{
  "d_model": 320,
  "n_experts": 40,
  "experts_per_token": 3,
  "d_expert": 192,
  "d_shared_expert": 0,
  "init_std_router": 0.00679,
  "norm": "rmsnorm",
  "lr": 0.0164
}
Below are experts of layer 2 (counted from 0) of a mixture-of-experts language model. Rows are named router (the router's row for the expert), gate (a neuron's input weights, with its number), up (a neuron's input weights, with its number), down (a neuron's output weights, with its number) and show model dimensions 240-319. Each number is 128 + 32 x the weight over its row's rms, rounded and kept within 0 to 255. Numbers have three digits each.
After each expert's rows: "mostly gets" lists some tokens that are sent to it at least half of the time; "comes after" lists some tokens at least twice as common just before its tokens as in all text. This comes from a sample of Wikipedia text that the model never trained on. Tokens count by the router's weight.

# expert 2
router:136156099176135177167130204136108121119157154157068124134144096189078149119119052127128188116065117110148134117150096145160129134132162146152074097103143154125146120125109129120168132090119127135154200135119153066102139150130114109164091135
gate1:120136133127132099156177163158103182075124158186047133146088117095112132108153215125248123081137159189134126122094156075137121098094144065145139151129098134139100118162152116110131068114137119199071169138235131165098173131084151101134145117
up1:143124155128172099114155150171120152183147123070047159114131113094142115094165215173174114059122167131101174123145122145108164130114103164106143212150130148133140066063120139133120175137101126104145109151146193101113155148154107087125114124
down1:083057121144096145117137136136163123142168120130167187119188142173130060079119141130095077143075111100153077121124129146130138104123108111158070167132130129084107128102141095109125171128127107153060140138130134098100138167123064144126089105
mostly gets: " the", " a", " The", " that", " an", " his"
comes after: " of", " in", "'", ".", ",", " to"

# expert 26
router:161132118113091169088129106175127110150170204040125160163140113127106158123093118157161089092083108095127142112101086119137155133153108084146119131146129099163164122120197073133094098097114165087145088074158175156113102166161129102162113098
gate1:171140123154158118183115087163111105127084156161159072157138179201179140088200129141128171176158115115163150137136115165160182139122127097126145124091103059139130174178101101071105076108100148141135069139126151130153179134149099198141122090
up1:186107150137069115156126136118151092181158132135134137131107125126127121139114122145180125160131151134189141069106144084192138122116159148116127099153156134163140135122101115156176163049068107111076044134112146074093112173149161132146061108
down1:078124100145164103151156150130137143110166136126141118098132093099156119152101163113155142124156060155153079125127130088169141142152090107089124083152093101101128069109099124105136103171147072103151057181028108097088088168121133112142179115
mostly gets: "1", " 3", "3", " 2", " 0", " 1"
comes after: " |", "–", ".", " (", ":", "|"

# expert 3
router:108156144112087168096139142115135139103162121138102091144141118125140136140083149161159101041116160094140152129128105093111147091184119121143115203098159101117140113145138081093153084100103122131121160162107184134103213101066102150110133161
gate0:104130129106110114184129119081206058152162149104153087124098070104116120116078139157157115162085091105172116171100163126139165126161123153150179120118121107169111128152130120042138124192160158129131179132141124130097139178123143149087167123
up0:088091121136096140093102096135149131181147134142119091096175209107127169115146117143088116153181157126120102128155128153102129170101137105084106154116163094135074129075117105163144103128114100130128122128139099136137150130137091103154062104
down0:134097089106115140186145146108040128182097164148127085166098119130150172104091145113153137177121104108100141133152132146068114102112089070080130105117107056074079101143130156082179103152136130138119152155180131154141152086123196104172155153
mostly gets: "  ", ")", "\n ", "′", "\n", "\\"
comes after: " |", "-", "|", ")", " information", " classification"

# expert 12
router:146096108119072136163109124154185170127142136104104100183127157121145131130116070128157100131078144112077157119170144146199092172141138138134126179051201183111122090081153110095133047184175083102154151125124163086113134210126129118131100132
gate0:091127099111130148162116145094210136134093121120151171127160069077113139186143066152098104157085113169106143171060139200144089149112183183153112115109128116088111138121123075091131040075111098128152168152148081119152153134108111127146129103
up0:108121118156125154160143148133103128140142142204168139151233123057130136086145088116089133165099168138162102121042146201099060133149105152133073179150124144175127165133171114115128144018122108135158129219161131105107120118103110168145100126
down0:138161127096134142117063113173099081195110141084153086131068185108094121150153112110137178059112143074158096100111190113111103101165124120110115095103172111168086156138107102144057088183132083117156127164056201165116131125157188156162129148
mostly gets: "\n", "-", "\n\n", " (", "{", " “"
comes after: "\n", "|", " |", "-", ".", ")"

# expert 0
router:192139162116134133145147097128157124090168124120096117206140153142166146133109159105088182099123157109095168157126142154134111138132140083134088162107154179131101109062107081113144126137108114091102112164172116104135109128145157086192149106
gate0:149120163045087119083094200109128116092093122147115153196123089120141145143148109089121125114093137119112127179130101116152099120130131093078130143124149112160103152137138086125093152143106160102119127153157090138121117153150127068165148117
up0:132068114126105087107137118122134170135148140146082121101146182152160073140132168119140148136130167125127097097158156227161120142105096157127137138092125110119133077165139118140097094134135116109058094106158141097120195127137100131092112088
down0:131105137101115155147134132149083091154132164183114182153149163127171099144170164065112125137125130121118130158124120125098151066124146109156085212191106122224060114106118117120158198134089130126112123103183122123076145157137160081086081108
mostly gets: " (", "=", " \"", "'", "–", " ="
comes after: "=", "\n\n", "-", " =", " /", " 2"

# expert 16
router:174101126116120144135071098144140146101123116127105075054173024171128178124106149161123124120079124099177171187109100137130130102164152109190103140151131172150169125162186102118184175183135108082165119085126092130091145141103062125114135116
gate0:095127132096153126126151107094119149156122101102109144117184172108166143116083101115105145170161112114139135171144122125138091114157141144147077141130164157135148132114136120167197145097129124180206155152134115116170073106182081104099124108
up0:082141138065100120081107154104158135070132120122150210118210116120081126193111121129163124126071137119122115102157080174103139113128150086123079094177111113160138163144146137073136124120085097120115111076170119146096123167153095121159134126
down0:178106110098128162194111054135128168155193120181176100126101141116139165148123194180139158143142116057083164108148135117169154144150149163151142090129099134097063108165131155116144158225184087111156164163064179119159146103118111130143134166
mostly gets: " |", "|", ";", ":", " /", " ;"
comes after: "  ", "\n", ")", " 0", " —", "%"

# expert 22
router:111131120129138110140143186171212132094157163106131085131202114106178107103095142118137165132159141133135145157210167135201127112138076159143120183097119116160151094164152114112109118112135067204147148146093183107148122090128083135110168183
gate0:183122170124085098137116093116121093112171142150117148163157148142099096083166114146121124099111116180143117182074179086136084105111137175163095166176118145116166140109113095104117078135150171112141172174140099140107102096115145133098159108
up0:113129124149093155079094127132109086131163141117109099095141141153096121115171146152067188132109122154144121170075160156099084146137127130126132141099111155120096128114121137097066066139054134131151132067114135153176203092135144153092151062
down0:158156144193112045174124057059126085102162097073121156138159187149183089196154133175145089108134140119114100096119108077118095076146121140102178166174118110108153153118170133146123110065120120139059139142061113125099123149147132103131090139
mostly gets: " p", " t", " un", " e", " f", " h"
comes after: " the", " a", " and", " of", " to", " an"

# expert 6
router:141220124124129105162117177168148131155118140095094109145154162169058135164124116101180114158101129131172190130142112165155161166127099045172135159101103186116111096059115107148150086125151107130149115182147117082128152184093108134168202152
gate0:090165174154099138193134125118115140188149181097095131161094113107042170097170161085135154112115100120106184156116172056108164132130056124128137089151149174089161117122111073148148173131076146145126070127135147079153146172158103124146164066
up0:191165130114153142141086106161130113167103110137112124177150192144121138099109136131177119146142122094141097140115168111057131145175125116192144125161118175108152125126135079136122104139138170131103107085074138132138135163103168149153103103
down0:118106157165173184188154162123101083107141125147093133126089177091162138060189144127108021153158116186152180112091141078159145154114145151144140116182111141163109133159122118070091178178116077106074105132161157157178174091111102124128135133
mostly gets: " but", " .", ".", "?", "!", "$"
comes after: "=", ".", "s", " =", "\"", ")"

# expert 34
router:119161102149122163127122165131144172128149163155082134140118104163116135141077079168210094159058147129149159147155094179107124064128194125143106114088108105133139089093110116127153090181090110125174180105163168147108169111161118122073164099
gate0:055186134157128169167110091089161137095167106183126174155103180131161093141129171096079166118121129106127189187135180165118177118117169137145141152095143123120145123075097153149147117106060101121123189172142188142153139167155132199118161111
up0:100162178144158075115139122105181155169070093151140167059136121107121154195106077108141132136148108124117133139109085120129199140134066117148150137169131098148116148145160132110072068157133151135134178094152144109125091179143161125160064149
down0:166118079134109145105079143136127115156170135126148160125137080138048129151140166145151114144125166144086107111090063104122154094127157156147164103135139162130143070125169118162136134117146110145104129146121137146113068160140070056103151090
mostly gets: " and", " as", " was", " he", " that", " who"
comes after: ",", ".", " and", "s", "'", " it"

# expert 33
router:110125116130110123097113133158161094171156124118073130181140095115135128078113185162154165218125203117153154212136103102067153136162105126124145149134130110162105055153137125099152176095144047125130152141105205121141123087106108152097145151
gate0:105115055128189185121093117102126079115197089134103076127161110102095161113155151168118101151133127097063147086122113144078098107109116119161139125115180151154158117146138167057068150129115093169130155124089116149149219091129109114149147138
up0:149089115126137148108142119160132122125182098145114116121211128175083065122159146102121133170150121140086109076066065118128187108163129120128163133118128145219118134143134140090083153070145087124119108138122097146148200123181134146138135176
down0:122165105134123111102118096078113162108087167146096116194106092115145127110149126077077141110207164140102144070160105120100128159172116160072115165108160055138160095127126143088102151155107147164132171151131127133188195120116081155174100143
mostly gets: " W", " L", " St", " Th", " Gu", " Ti"
comes after: " |", " \"", ";", "-", " (", ":"

# expert 17
router:099138088168135126110099126120170159163154201099101148173049141178133098124114106148135118150138183077170158191135143172090182130168110154132104162147121136170131132162133105085144144153117080133113141203070114100133157140045098145060206166
gate0:148100154115129098108118133091133117116129141173089133137130098113138088165096183132135128160159111129161092152101130109104111164157173134115124112103078174098163094158071169093087106112083138117135107082148133097094208158093109161183183094
up0:118129178161124103135137118105162131159092153157119063122134061109179132109172088114177088127130125165084130111162104094142136159114167119145158139149134229115113134085111132112122134128113097009058095166210182112146130140153146112141121134
down0:089144087148099160164133164148117152129120129128119103131079095170185133105188142093076089145072151091098062131161147101127148171120125130201137070142159119099141152105144165084163182157090150114173079111200191141131130071139144135110167103
mostly gets: " no", " e", " l", " di", " res", " o"
comes after: " (", " \"", "-", "\n\n", " a", " "

# expert 21
router:095116114126127164159121150117114121170138140109161134116157077140089154201106087124114147161109129023162141101104149125160126171169188134153097236145135171159157139061155143128171143159160130118140137204182103105114153139126100092120136152
gate1:108142127146143129155153137137106137129109132098062119146124131144128116113129080170129125087165170184093065129142097163111055121136138147162124076140109103162212153154149158091139097167100131165119090124114081138135076057104133091037135078
up1:149129141132165160146109089108129179103124088163166114125097088091101150174127129126125099102102176069138115122132114112121175115099140022088185150124125137191104146132162127137091129121135125089142147130129100097117162132056107145167144174
down1:111131201152162106121103136150114133158135128145090158107182159116123096165217163172146141148102132115154104115128125151116120135110111150111117146105165123092145082090110116074144128123176109164068131170127137140173180104153130136115112106
mostly gets: " on", " from", " with", " into", " at", " to"
comes after: " of", "ed", "s", " in", "ing", "d"

# expert 31
router:148174085106140081100156116146127158132123163138085026159206131185114123114146167103142154123079124135117112156114125143170145124218139124159150181086153190153107101060117115109133116117117130098118148221201115102120168157100133084096116063
gate0:072126160138191118086130109153100088090076172174163102207116133152100147109139150090108114131158118103091204112111185105166141120101170144116153191166151110097125131107113169145138143202106115103112079097126149020165124111172097113196146136
up0:067076144106163106108117100206089110118133164111152099140090175077147127148143143113151113127107099139146133106146155094145091103131144121078096153122094155118086131059136174158134144153084125124151153069122154118176139166132147139116053127
down0:111097139117165155127100159122124141047163032106072146167107121099087170146110132130136137031112203124077155095139169108079122111152062141173136129060118110081148148102136163067117144103108130116142077135086137138096159102159134151160095099
mostly gets: "\n\n", "=", " \"", "(", " =", " '"
comes after: "=", "\n\n", ".", " =", ")", "\""

# expert 23
router:156104122125092139085135134219144077111113153101105145147099089125105120142100092159162089084084143141144118128097042102090209099146105123142127113124134113197166148148161071128156140081131138075138066111137192117103078158149125098117091123
gate1:141129117138114118174084168170147253126185112138087092170098103075144101165179134164124130201090097090151131114136138128091134153133173134113167104147141115144120158117152097142128136104086133103093099131115094121138134166134183045095132127
up1:142132113156158061116130078112127134180209176114109150123122168128123137147064062104125095103155143086083083162106150127147128147080219191185086096102114110149120145167102153140098121148139116110175148153131163139115106055115094167179116144
down1:155179139141132112048139106087187136132125055103147133106083139135080197137169178140131199096121126157082152114179104179163129145070130174154146122111094125100112078132138122136137112140142099088192150137131122143103192118174147134150165110
mostly gets: "1", " 3", "3", " 2", " 0", " 5"
comes after: " |", "–", " (", ".", "|", ","

# expert 29
router:127111162103117122110114139155143147120108137146145094142162144100129109136041130145131144121172204089131135159177111152095147074151086144106153178120133149145087099169117133120102168101156078194130097101107156106149093119152090129052106155
gate1:112111117132104126112129147081118138121068130145090125080109144153096148202183096126168144079146162057171089127152105127082176111131141156149088068128129139171236092138144146094113074166099085094154084113163103119218160166149106164150139150
up1:134132140118122096133167158094108174106150123076099157125141088063119174136172183116133125135104123139061136120160138106166160110086193082109195119139107142120050109072172163123151039139177048144172145140096106116119108111092192206113101134
down1:134110172128150149136148136143136136139076153138108149156095151108123134144132103133198074124087175132107077083125159127099115148148128126071200124081151073091124121103121140118092151115114179127172132164103166132133221139163155180132168158
mostly gets: " Di", " Al", " Le", " U", " Z", " Su"
comes after: " |", ",", ":", "-", " of", " and"

# expert 20
router:171126140129146152154099118113136138124156152133138081076167082147142183119111104151123149108068159127141164170125142149142195091159170094169108155078146123147183131128203095121145138177151082062192130131162098114094108140070079106071153156
gate0:138142100135122095146102117121114101144095093108085135122255162108055164154098141184161152143103156154094097099147087148127079164092138150137120080094065169133084116155122164175118082177114127127137110067171092136106130169086087108133079118
up0:158152080155141140101124128111125132130123122075151106115108102150181111148132149110185101088175105101156114127140103115128097147159148137131130111167135178122126149136134145105101085096112151100152111115141095098107143234105142106065101153
down0:130086102113081080123127141147120119183157148167099120141089148111132113137128131219162094184148061137109143074107130106114117126123187154147094125177127112093126132161122034177166134124055127151091096051170163143057068120128162140143093124
mostly gets: "|", " |", "On", " In", "In", " On"
comes after: "\n", "  ", ")", " 0", " —", "%"